{"n_layer": 11, "d_model": 128, "n_experts": 32, "experts_per_token": 2, "d_expert": 64, "d_shared_expert": 0, "activation": "reglu", "moe_layers": [2, 3, 4, 5, 6, 7, 8, 9, 10], "n_empty_slots": 4, "router_score": "softmax", "normalize_top_k": true, "routed_scale": 1.0, "balance_loss": 0.017, "balance_bias": false, "router_noise": 0.3, "init_std_router": 0.0153, "lr_router": 0.000531, "vocab_size": 7509, "norm": "rmsnorm", "norm_eps": 1e-05, "tie_embeddings": false, "optimizer": "muon_variant", "lr": 0.00476, "beta1": 0.93, "batch_tokens": 262144, "seq_len": 1024, "train_tokens": 847100000, "steps": 3232, "dataset": "wikipedia_en"}
Below are experts of layer 2 (counted from 0) of a mixture-of-experts language model. Rows are named router (the router's row for the expert) and show model dimensions 0-127. Each number is 500 + 40 x the weight over its row's rms, rounded and kept within 0 to 999. Numbers have three digits each.
After each expert's rows: "comes after" lists some tokens at least twice as common just before its tokens as in all text. This comes from a sample of Wikipedia text that the model never trained on. Tokens count by the router's weight.

# expert 1
router:523531542529492532438514411533462456544498493502539506477544428577525495555461534543469450510461480545535488435520528484505530510523579501505481571494463496537568513535536516582465479445479518530488507489517563562483533508478516490543515570518542425510451420484450496410425529505582519519514496417519543488480520523447538504430463521508505438443534507484535568513448433465536492486527
comes after: " of", " in", " is", " as", " with", " was"

# expert 30
router:453463558481545453550593538500505485456496481432502547459512495527488480418530505480499529525473457520509566481499513514472494466468505499501526483484498448478520464429527495481534588527604492469517528495495480515549448554536450485557464467546553567443465444567455485421577475505544557501492433488514505446429468511504425496526510477554537541431473530539549565478507490480454566490440
comes after: ",", " the", " and", " a", " his", "'s"

# expert 20
router:461558488535492483575472457574467531548527448514498485497554458520487529499499406428590496473459488493464533493451479541472470539495560460486549590469527536539516529536503500462488500498460510476457462483492421465535500507524537523444455456523526564498474481485558492537447558513541526438560552561475415470535555492473558523545406557498534491492522590468466438544537495492468488515511
comes after: " M", " S", " N", " P", " C", " E"

# expert 0
router:521512455549523472540493386528503434488538494516448520566548497587458412549488507459555575451504437486445478474471482494473564480487462474523567479476502480478501569442444465530476527535480496460497459575514457562509507510535509566486503510384479518505515497473444481531476498576472498513512588480465515471478469482494485471579445547511458470536499530539488528573439520497487559479490
comes after: " the", " 1", " 2", " in", " 3", " 10"

# expert 27
router:448537569456484457491477506529478529409522541467469459482484468477480529472492486485521542466494481498460550466540482438497538439510555512462574499517480531516513454431545443457475534513470502500485528480506443522493512543430418489533465464483560511454467518433597487507574448519537579590468463524561441465503619509473411457514465497535499533544550513560524500491517516487510492462541
comes after: " |", "|", ";", " an", "|---|---|---|---", " built"

# expert 24
router:454554469476510487513421535485497515499563398490485531535487491542490514539630457576500461519472576545564462497458460514462431494494512501475477435519500506484453588523508512553517467519544469509416461462518549433507442523463486459565495494429518532472472522456475488503481490593533532514525512549529557462407548455467479485448442517513468477442511503551510508474534473504483526470469
comes after: "-", " (", " \"", "/", "==", "("

# expert 23
router:532479499502523479487477544480500541444452452525528439548550469502547507499537450540548533531573547462477449507480522468479515533510478502519497499480541490559497534489491456575441537458482457472418467390416496540566558507514476597518487549500523423457520403480490497473480477481545592486523464421487491529468425500508505476434553475535548535472508523455517474523520554461541510562525
comes after: " B", " L", " D", " b", " d", " G"

# expert 15
router:463547558494495479477473476496479477391496559463489471482469461501436512477533516499582530445466533542495525511545500438495469391454570574471514491548473500522547444458542496465482503543510491484473502413478453533467515567390472453504452504531544548480485503443569485468559455491480546559522464527530546490536618529481459476517504472557496480555507485505543482485512510457521502435503
comes after: " |", "\n", ";", " /", " (", ":"

# expert 10
router:461465530468500478466558449527502484432471500504489465509556541482475562533468496520563583432492540541486505514547504351431531415502482547476487503484487454472539491427491483454524522518546449456491505479501444545441531561464468436504476464563443499525502424491503557472530451466470467537490518443507479521542550506526437472502548553525515529544540502500535575434518529494562542486533
comes after: " |", "|", ")", "a", "\"", " Ward"

# expert 17
router:454476469450506602427502418518486401464536509520487535512519562482519541514488473483561503428464447513492496523442461497478462578528473499486477442482456565420386492495517454494459457532498457502508521496523565530527522520544494508532514504520476526550457462539480521525573525527477511547519503421511518523507530524438474509579512459553409528506503449464505528523500432492416468551532
comes after: "–", "|", ",", " (", ":", " in"

# expert 25
router:564525499425490464432531488518566465534499493432554502545524477489495489540504514463455557465472435521535461537492517531529429568484504511520548484518499532562486487570486490531501483496517467509405444520451453469485474529491458530482464488537560557512403404415489466502528525485435558456448500484489467507526493486485489503472526472487537474598472582465596512464513531508527572444462
comes after: " the", "-", " a", " |", " was", "|"

# expert 3
router:453561568394523481511534490520512529419524527474432450511493462500461512478513502469524598444432534544429486475540478415446544425485488538488529443551444528538569469406528478485494563484513473485523512481470464493469542533506450456531473458528490526512514455499519518517594458489515498573487507560518502505545593530464432463531530486493550560535526491535518550478520526473511530502502
comes after: "\n", " ", " |", ")", " to", "=="

# expert 12
router:477489543517494520505430526572512541456547420467481535518439569498586484537465453468492434538498487514537499465474465496530492461503517525482466479503517561481441518469543510486501530537495526481534444546437477441501564485526509456566472459518542429469567474504511472578480560510462538464475541441560425562400456438460567522480467449504541547537484576519462458488465518477555507512514
comes after: ",", ".", " It", " it", " and", " which"

# expert 21
router:487528476524561457438470502548526530511468487509472515527510525578494503428484574498543383435548452533466481565454476490533581461529478542463467449531460480464526438491509504437504511537494502509453555438534454517542436493558523466451590504526500521491427439415572514472518450531539437445523461484475424560472527487477548505480481448489535498478496555483512479507455539496509487509536
comes after: ".", " ", " 0", " No", " 1", " U"